From a checkpoint of a small mixture-of-experts model trained on Wikipedia.
Size: 11 layers, width 384, vocabulary 32768, 83.8M parameters.
Training: a variant of Muon for the experts, 467M tokens, 9987 steps.
Below are experts of layer 2 (counted from 0) of a mixture-of-experts language model. Rows are named router (the router's row for the expert), up (a neuron's input weights, with its number) and show model dimensions 96-191. Each number is 128 + 24 x the weight over its row's rms, rounded and kept within 0 to 255. Numbers have three digits each.
Before each expert's rows: "mostly gets" lists some tokens that are sent to it at least half of the time. This comes from a sample of Wikipedia text that the model never trained on.

# expert 21
mostly gets: " imp", " Bl", " Bro", " Wh", " Ac", " prot"
router:111116144138123163127161116098162133147114142131127130117115121155116092132104168203088140115116130074130139126093103095113132141128170103132120163137142132146130146093150139102147143135143111146159117124087151113131114128083113158136112172172130179130142091112138103104155112099131116167
up0:148137141099183146164163152122108146157116161102133159099092139148102112150165078119105099102108131129148132120143096136109150094132108109147128129172105152153138102175124116143130175107101138141134138110144114116146159154142155141137130121115133166121119120119106119160162146149142114086
up1:156124164104127159138127133149140148130110123146121106127108130080158106171145150114167128117170153124131100127110124127126141170178139149121145118101098089117103117087121137133095114094147110120118138142106096112152090085109130198104081104113127143124164124158147111085165134161124112149
up2:082127114089111117146138131122178106128146091144111142123107161119115095157141182165144125110165108123149102098100124143109101174093185106133148135107089129124165141115147108180120097157152126132143151121145176105122120140140133103098154145141131154117120141140117109134086148118115087141
up3:123165157126126141117156097122127091115125140112116112177152135122145080194101135143113144123125147151121101097114109114091136151127145097109127121093121101115150104104160157130171113089129126119162094172085165114127130134080114099149144083141099188116121141096140142138121147176121104147
up4:140128148129104115136171150152074137152086136135104106077128091139091096128151116122151133132136099143114095109097123137135110118141114140154134157108144105170125151146176151146104122094123146145115138136137113119149136116148110145139166083120168151124166102118145132128085153130136109138
up5:139148120099118126132091139129103143114106160113118135099137132115119156101159122158145121114078124074107085135130113098133111120119143115131111145116162105120177154117124138087094108073125137111087172128116129156088124089126150072111118106120130132182111129166136135119120138127138142146
up6:106184134156117179124139069134116110124149154097153156154093067134111148119111113122101110083089139144126127146087102131105150154159099153144141141124180130152107155118124167094156142110109095125116132121123127164141151146124147159100122138104142119103153162154142118124091110138144154136
up7:099119111154126146129174106095084122163117145056144128099107142121086120115067133135160154142131089125142124112067133160113125136150106154134123119137136170132159172135140123181136146157134152186116125095144153129119150126123147117119148109140135113091115134148106145112122120107082146153
up8:104102129161121136150139131150108116088110106154101104108105116146105120099090124172087119121082154131104110087113112140147120132121122148151137152136101135167127131123118110120154130152143158150128090108137135145111159103142134126108123143142132158130126116124124075184123104177098128162
up9:104146097107141128123141095133153135127097169090150121119118129130144105088082104128127114144109112138153127133121100172134106102195126101142166136133114142153102143090144101139115128159098125135121087096106102154170108097148136139144124169117104135156139127187142107142129143125152137126
up10:157102112104117114150081158127162078150126096131124112114075150103113122129152103141161130087175138101162161110117143143139095122142125113146110146122136127133143128125098139167143105116106123089131090102130102089158162124130147109102121101098141115134096173136130141162101117119116133148
up11:148140116121130121096127136116113114167139141107150131160113103112127151105167157089164157167115139082124095149107129139124127136120121150151144152139125122130132121166138145154094154188086126138096147138120131151128106085180144151146129163127134128148134082115108103131136148098131125151
up12:146139126169096128125109141144154111150109123134119119157162120142141126110121077175075106098124139117170124112072121133108139153126118121080103106124136119155122144107114144115108116132118109164108102089136154128096116144162129120154142125084114112117138157133079144140111162142147127143
up13:100158100134146111142101129162165095150101135128147145041092147165099165104091094133134139117106130123125081135121086154112138067124102106133150118087117178138103120138132119105154142148124110138132101145136107112103141142149142108120152123147133122093128156122115086091136106125112141189
up14:129117117127125076126120137122117124095143116115126133129128138122146160073129163110167116112139145116115142101158096092117142104145166095113116161075074108154133136126146125104108155094138127149117115112147145091125130151124143134162176166175123124143090137120144134100120117087085098131
up15:083102159125146112124143066107163131101088102148108126128117096132090113110139147138124110130110104138089143085156100129128148110139191141089140107127109171108135156143093116115107116152152114148130127128151160128132105122157129117117152195131134098162117135130106145169143131138091107099
up16:096148200168142131129160128107175122149136126127132144100137114122113130139108153158101136065126120125105136114122130106101116104145133134096122149113117129146134102138143153141100171118115132126115106109130144125124098114107142119113147131101146160145124075096095140131130166092111111153
up17:151136103142138156112100177145098135090099136136136096106097140123123092179149135124108146127065146137147125153085135109116117109117142075111109125109121104115110104125148140138160149145154125162125161127166154108095118177104115136130162074129144148131126141159191152124139120149106176128
up18:166187127123104113132127132171116102110084141163140122115117125131129187118132124089167130133072116123146101139105147154117154113104122132134145142103096192138145155108120138144128131123131143133116138074137180140178127134176121124124122172051125120128176130089101155127184125100150130129
up19:175113156118104118145102141115153121135130113134084114161148111120164102122148154115124139092113162122112098132095138116161120151125142104161142117164092097161131101134112133119159140137107120172146128092124147139116129129094117154128121113125113174092146113145176104147100132108107123136
up20:114138120107105087161157116121113156144099132139128154084129093095130073125159110112145130146128123125136105138082168158124136157143106125142174124100170122140179105161147138113129104114097123138108128098137140130145092097109116111126146084104192153111141161158167139109119143105128146125
up21:131137076110149136072121119118124095088120151140164174165071143141175120099138090145107176146116083135117155131162071167129142104112143155127087128105098149085107142148110127090157159140142146127150130099166165165149098152119108080146108128130146163147150109132127135111162146173150126153
up22:101122121178138127154140128112127128142184161174126158169118134147144154105110139085098145137136140120145156144156126150150136136171145140142118108127147103115135123115121154136137133172124173151078093171107095104145116164138140121113137157118123149170198140141152090132141115148136130165
up23:117093175144111112150144107120148114125093130150145091176166097128083114157151139130102106156141141137086114084110100157151121168092120107107130100183154111108147148099131118165166135186151106124147126176157116143126124155120133105174119106141113121107156134168122147132122137097112136159
up24:119143163140104111124163101159111165142144137098128125130139135122134149114160130139137140097102141103147130151124154142180105154098132141129186132120124127116170125107123150111105059121120154146106116131105117155125161106144123113160168103129168125100119116132154132129103144082135137097
up25:124127096151135139146126118173133132147126128127110104120063120155146095143121119111087144096123139171126131109118190099131176122150133123126146092121134066174064142130156124081110120144149150158172120134085098114095104181130155090121082134109144130143123154106146134134156165141119127129
up26:147115111131120111140133156129091166076074111131089125161107171140132054137112132148118121119145193067128103117070121112131162137134109131158137147109142124126117158117132091139162156113134098116144142112112093098128153133160103119143104116104127137094132151133142145100123104138148120149
up27:128144098135092125084113123096139139087164133145148133109151116126119128125165176140144124132143100155104141079166110105146156145131148133125118149144134127128126116075147143096127157118145125085125134138166129123119139104135127126126130157179136106173155120117140115123099100147102111176
up28:055123151156126140129134097111137074159142137152079123128170125152109131138174180149146116125132163153112152163128114141146162105092174137128130103124094116158140144119155106128115142147143107156103119122097164140124149130106122150137126169133112133151143101143116112136115127112142117138
up29:132125105110137154157156140136141144116142093141114176089115134165143132123171189123136147130129124145143108143159122128104147162136179111138098137121136118106110130120131125113100156100115147145147091099163131156133078152137102142160122126144165151104103149151148079080148127118106076123
up30:150069127117102141127111144151108181139162126090160113127124091113093099147092138194133142098128125128104097115132105106112136132164107107106149142144138152086127126098086150144174143126120157107108141091113103075149151120133178135099144127125090131153184119128144135085132121143169161107
up31:112144110113163104136112081109122159120097135128108108113128156125118112175129121120097147177136174133174088113076107118130161117139170176164126128159089123154153146150141109145141164068121110129127121128118115132123139124137113122096133169112146168155123111120126109098120156133130153159
up32:129126137123134152113135064120201113131123167163104131103159101129123142116119160146126160118146109093138146111089092099145146133132147099128120120115119097164104144145196152126127135131153105147155076111095113124134160144093129112136115147096137125155125125099108109119147129102141173184
up33:131145119148130091103111117166150129132138103159148131086145138152117100132081138174164134129140142134158164121111132092158147128086166094157147117139108168104082162130128116149142126161133100111105137123122116116119111127103136142114101135065129121119111158126172179125138096095129142162
up34:135133118106125141104062148148104093126121095128099126170134100099087157112115103155147139142172164142150145143111113146144122138171135152129109179138139123172129126121149133120107143119112148104166141145140152140118159137096107138146151144159116139135089121144133107146134111143133148103
up35:116135148149134111096188135127162085152119139107127094109129146139143117112122116161117143136096155112143137108137107117127108111135169141113141168098136150138115130115130086137182141181111080133157194151125164106152103088196137138090106160114105144134104108129135097113124113148137131135
up36:132108126130132114120123092136149152119164106128124154113114096155144168132077101153065113135119158076130112138122137107143115148160115109094151142106140137083157150128149133128127097126106141122150134137113140138114124159100126136099134127109119119105099129205134110116119141135108130146
up37:124137130103134173107127157085133105122116128123087092111120144138120122142151131131149122142078163089162175125168093127124126112112122130129159132113151147167106079111134142116099139128091126112132122109151133157123090134137105126123142149172143127093132098095144108160167128130135132126
up38:122133104128125126104107129180110139154181125094137108156095082098115108162138155150123131155097113118118110129117160126161122133097124158163116135153099150113122134154161133129130100145112132138094129104138115131116103096143122145134093117099108142088112082168127111095100136148143097099
up39:115144143128164154117127073124144123116097110167115147103168118134140169112176130129140123115115097125120166134142155147144157111107155100102117144103154129132155150126135122138090131154106113178122141107146125139146111102115130123146079159146142148130135121128096096133187116137145134160
up40:095139117135121124117156091156165137143152138129087144146158123157143134126180136163109092127141142074152084137111114124143148119101106098093108160112127120158173187159150125112155133178139089124146087106142158103057127088104172157098135140093090107159091052145092140122163119114107145194
up41:135131109084132098198117118149141159114140141159117077132138102118156109135114115156120097084116130150181124160113107124101118112089134093106085110111146133119140155159109120098141101143142116145091149130131122128160118106120115144129096139107101140133192125137106064122155145139090119135
up42:126071097078105183118104100123095129124160106142135158145145098125110139107146146157126132132125138112117117143132092143145129110151137134069115148134151068151141188138153126124104105123132127148151080126150120182116121158082116153117115143152140111111156103149115122131191165101120117166
up43:109136110125128153100121120075145118119119136160165073112111146133086100102104160138104161103149149106146179107146111095103109151137155119123126124154106101152140121140104132113103185118108147110153135118121144088160129109145101148169119165110113132124106099114139150148132128096128074154
up44:138154144156124158098147133099082125117111130146116146140159106137156110095164085103127131155124172164138169141104120135114114136143135159134119128114197136157138126136143147112113122129138140132160142125140119135132101112108131135147156122141127150100164132138142093116163182088129086140
up45:125136136095092148136144111143107149071097084141097148128123114125135118172188101178099173151171124161182108122127102136159171178108167129132131102125098107164129117129160090094112120164149149144138080155133099086131118137127167131148122112090135126129107116146124128120149128105131063179
up46:150144133136114106071116118099125117145146165157148121147126111138126135094114092096131080113204163103151102114128115152125083107140097145124117152131096137098143147110116136152147138119152125129122147126142082059098111185188108150131136139097155168133119088135115148111146175112112109137
up47:082089097122120166136111122133148132129151106161098183083154168127115126150170153136138154056116127141148118133110150130155089112110140112103117124123136137132133169116123121135129121118155131126118152085065117153127151115122137122084168108087162129176139124152157148148151131140142171099
up48:123121106141100122167108142115147113125091116148103116104155104145099136141150136102124052110164106154097132072105112121132130141112140099095139134112121140121114141105106133143127156135174127161140064138121101079118097135124163116148093146133120119112071132134143079136144125115120181152
up49:081151152092139126119118065118131136127152120125122079123124130137136141088099085151103159094161128123103140111093122129170148142155105139118122174133152125145101154123111148132139139134136179124108146157106119126107137158127090125099141198150158144147167129161119132146152143163169196142
up50:107146122137106146158164083091139169129097125159145133163109103176156132139157131115089127096185099165119130115143104113091137157114135114093143110144125102151110114118127131126151081153134119096135068142136142100125092150106129143163106107154137134117106115128119164172131121154108119164
up51:105084156095155112146127083138146102129146099109089137133138078124164131163095126157113131090170110129086098113144160091163119073160152139089090148132146120115115136113147113135083135109095162122170143098113136111116140090135107166146133184153122118131123126136099138140155175094135138134
up52:156114156089142137093115089117145100147106116112117129131077100160128110102129101127133129103114096174097126103127132152141103084147106157159101110135142128127119134142124121096123146098151102086119100096103147115140146163148142115102087139127127098121114111098120122154137144102097121175
up53:171125101108133129096086136136120104101116131131136098078095142115085170105185113089152125141173145153143134127143104135119118135097117149095147130127127114122147102152123116145146123094115135148104127139123130151138162118121136146128148103118142127131123144127157151151151096134110077109
up54:120166121108085114110157114143142130140139127096099168140134141099084136139116122144121121109144132139156077113117132098117084140139085161124130158151136123191150133128118117115154117130108124103103156191117093124127102153118117129096107104156124132119156125141102117124149148139137145149
up55:089120160124159114140151115138095113079147110166112130124110125172135171098153153166066168140161144150131120121174187166142111104085136124128115126098095126148104078144134102139106127149128129120171048130128158170175130109115162132079147114106127147127109139158115108136116112103134122167
up56:124136150159157123127111151132150145131122140114163155155129158156135149164146112176141112148156124115139148172119154115123128120102121164123138074156109158107146114132120142155152103162135154116083094101074121140108143140114150152126107111098095096172133141098090160129114127118117137111
up57:093073108118157111132105138107137124143116118123144106162130168090145149120143150129119181179133174123118121104093135143095111103107137109139152113164098091100105103102167109158141109120114138153111132105156139115110107101138096128107067146187118124118156121128112114141145137171120148131
up58:117158188129110144127121111139106126157136122109156152108154104094130160150121151119128149137116135118125134149120116154170124116125148122117119137138134129143165149127134127156151157116113100095123152147136174117105170142125119160167116104140142170127173142117128107133142088141157148187
up59:090148109164134145147167139147133136111154145104126141110120120120137092138179130114118120113139145139147136197096111108125167125161136135100114121134161138161190135142127130169108104152141126140093110106128161103119155145127132145136123125120144162108118108116160148133149144141121149178
up60:152150126136106144123101129115149112063145129103135102093096112072160174100134146120121107117115120169090126151113153154124119102145095135114145126149141168114135150109114157167142146144099110124119125115069115112063114101130140122129126171122124159124119129103116099129136101141160163154
up61:081110172133133121169141141122143155130107145151141157107100155095149130109152148146067128122112173100124123100104128113092113120085132128168097118166127128094118135106105140157152121048097142179138114106074097146114091103101152147130155086085157119140103126149129170117091138161108135160
up62:104134136132119173120152120132160110139076121173117109155113117145120108113139123114136125170124126147183092157088136139132137139107120138178158098111142128159157143156073144122123120106136155116094134126119139099112079095139118076120128134187118119111098153139121111122164140134070142091
up63:098121078093148151102108152111136112146149143129134165114153135099109100170116079122117152153108157115162121108142129142140121138179159121105173177169177097127124121099129107119129124111136139113111138162116092144117139130097121137125128112153116111158129164109128112141119167138086147142
up64:134133145092100136129107111066124087162122124167103130105144157112116144116151118140130113113126119139113118171140132150159127125122144120164140103182182164204135120106108105119149137128122133140185112160096150144151156113116146121118134110187159104123116158082156145164112115126150131143
up65:094133125099117139127090112102166115133190148118129111124164087118131153128128159140131119124140133099078148105156100135125156116161162101164114119160146141124147144118123136111094085165139151135149095137168151118109098102081154103147130121123139095146124097165129116140149111125132119125
up66:127135114155127118107135127151122116108154125142136180127162123131075072135103111140118121125093117175126120149112125147135095133111111098134135070114135177073149151123165129146180134144126088130120143133100156162130128120100100148135135152161135122113164113165128102192094131075102152113
up67:160110143099122138100125076111176128122127127126155157070100182119150104115153117142098122063105129121104123093161105131116111124163141115169159148125094111161135179104127120147176132160128098143122123100118157175115129117090086179101161116134140121134147123141133135179122154149119152142
up68:104139125114109135086131131074147116124101120159120143089117098147051140106110154104123105097088108119097170174170132128114141129117127108111165084091120180131099138094146119118108115122134147143103155088130167126124117135105177148105123162172131114137149155124106128131126115092130129084
up69:162123108092124126099122111148153097132117114094150113109083152138095117154118102143137127112104101079131126170088110102081130122140158126115149122124137148107122096135142137124155132157134112118120121115120132120111121125140135137128130171116126138147137085128132164101139132133140165129
up70:110102129101111150121146117114122117130102131129132109157145115128146121145107148121118152118174161164117095110151087117163170160081070143122149111141162140169110170097118063133138106124111149178129146117117108107124187113141146125143143134130121156133160093157160148174146154135141157098
up71:058129124162154147089092131095168099155141132124091157154134141174114147137096114121109078085138118090135112165111132151100115157115129093090102096114110126164138185110137128126131095138108114132095141118137117102136153109143163136096153122139140114170136096134108138146134120098120161144
up72:172143129118105123151109165093105144150128137154147150126141145106128096094166103112134127151151120132166116145172133182149120132135118147145107206134157111130143164111128126126156147113164087109167116142117134117101130129135128108162128151136149156119128159102146106157105099129154115140
up73:098139138109073122171132112140179111114108122126097160126145133148111118131133092172080154064128127110131097094102060095114099140152144149132125121144136080135160149080177130116165126133127127127100116104100121108145133122129128169136156141106123161094145117116137127107146145109129150154
up74:133089184132075135117123115163139112094133083104160143166112170124135098133109145139146108118143135167146091120100135122081122139136123071160131173114120147147118134159106114124118110144126136116163134120104102124117143102118132160116125122137153160105134141173125167132127134097109160138
up75:119142168138150113133118094133118134136123127130109129163155068136124089103133126107135150136198123122133111127150108109167122132135139149179153122148107083139153135138138158124095180166097187143156083162099119132118119116143110141128161179121161111099112131150118084146130162110125108135
up76:091108112104102125113147073131115168063154118146127124149153082155128160149123095139090136138126124134156108125162144154125107151122131131134111134133123134128137137126145129101126098111156134132167062134116157133127136143127086108155088145139126138135133097163144116125139137094160125109
up77:110092099132140174137160089131096149155109118121136125123113141102144113130139147159121141125139126117142122120114081133152108105193144133126091109151131092159120155119170132137160129115143149129080117106126126170153163113133132149146110096155162164144113086088128125130141153151103128123
up78:136115096111066139138152120067126088105129141127088125118133101167160109129078129116116134146127177114157097115100128089172113132117165147109106128157114130163095141165134086102139189148120132153137106118135080116126127116137121093081104121177108114146122116104132146105136143117099131163
up79:157144129080123102146104162152123149118104146116152145164144166121113113135147093137156118195170110154182122102102170119081102100146099082107152142157110119125117080134135153172149125096151125148160126178172129154140160175121099151124144080145107101156127126115134137126126127133115113145
up80:112152117125109126116170145108156126141076143135130152100120145145118105128135119155144133125116095088181139114131120067142155180114170122123123135173119133151077133122083121132147155139163103140156128154160133122140084134116166131152150158123149083116188110120128098158111102064144121112
up81:113127154124109144124086113113126118146126129092135155111120117128154132105113168089114177099137178111154121123102099101114136108072108107142131161145129151155145139165186118125113123150150118089149099140107096149117132156142165154093112090073126147098103112112179123149150118115118128139
up82:129130125146108110167122134102139170152108102129151138129122093119161146120102133148129133133134142153144108160089129146089108150116077135131136113097115123127153132159124117103103143109147111129103164155085150102110144099156126112107141134136136120100137149110113171123129154143107167135
up83:142143147130126147098128126210115144099169142112125089129153127095124108097099109120119091163133122136127119122100136113126106118163137114147094114129143095152167100138147156135145125137128120088148126185145138120119166164102137128147129105131132151096112184164149095127092164163087143183
up84:096131138090128111129155126108126134141142164148130138132137104146136114142113123115082118128149093150146121141150093132143152134128132108131128149102111134124168150150143139170085137168160098110173135137154111081119131133148168142139128169102127134134113080127156093096121157170121142151
up85:088143165084107128115114105090126136143136160132149091119119139124141098115144143141119098153137140113152123122062116143082123113108166124115117150122121125181140105114116111125082147139089119101113135087106141151135135145121137113117119166142153147120111110109154117101127147106146113145
up86:160130153111140119146128121158141172140126168099120164144159114128124164105108152130127154097127117130120133140145142162110072137170118119149108123149184168084131143140115128152119091129101113097097146094111146102073125108107127125132111134146150111160105118120096125107132130116143121108
up87:146192131113111086123119152103088093107095127090105153147160155131076095077146124084188129191150142157131148125069157134095118122117135119149170123124149146102158160145129077138138150106151122152107109128125141138128151154154141130108151143134164138141148149083131107146099140104119147154
up88:093147105121076087140109103153105121144100117128066164112131114126109128168147119106165092119143189133109131113075154139110200119072151152105123105106107113158164142138133108132131120154134158142136122121132106092098145118119109155130130136124143124158075128097153108118142117109115134140
up89:098166115116127120113139145122112113135143142106122144148146145114108130111106154145098143141137143130109116152099134157124122112125132140125130149138142115162111133093104165134171100161150147115125097135094114158112152125103163126153122147119126173159166121132126122074118156147094146141
up90:165121129100123099145136091126091130131136144120129118133176112119153150140133170140169134200119137091105098170084135133118127161096116137134140115102117128116090181102124125094129082120152132091125111119122139126122138106153146115129129137132119134127169144099163125124110147129135125147
up91:123130101117096140143132107129152132134132119144107203147107133147132146131131117161114154115095081094113098139127114130133164118116153131152134148117129168137162130094149164092167118136116124140173155157073071172112127094140087129092094177123113170116156119126137129095128138096151143117
up92:171131151106132126119148107135083154107131171142118130144093072155166115108129157179133158122098165136127140147127140087126110132140117168140170114152123132128143151117117128124145147116116145135129133125101155175118158144163111174147117117136126119144111124118120123143145118192138127123
up93:097123172120144122168116081139102139132142124145113154108148123187139162060135104068151158118121141163127141143130105122137156111114126062118132134127167155128106106134126147132141087146117118152129136137161155185119128205098091131149119165155135140139143118131138125118115141144116148117
up94:164089167117152098108098116084184087117086159089144115131130128140123151070113111128080171097100136095134128133151113125137119123113148115135174107130142133092139136132142146115119128170108110108134123093115181134146058127103159138106168154169169126137158112103114122110131114129134117175
up95:166151120126098140077150129081124160136165164126088139114125104113134171139130121139123096096106129112130121095115115102114140090114108145117146144102141120121111114143147175112114155131125109142127120116128147087121109151132169122143135121153159135120150152104104118072166116141133134144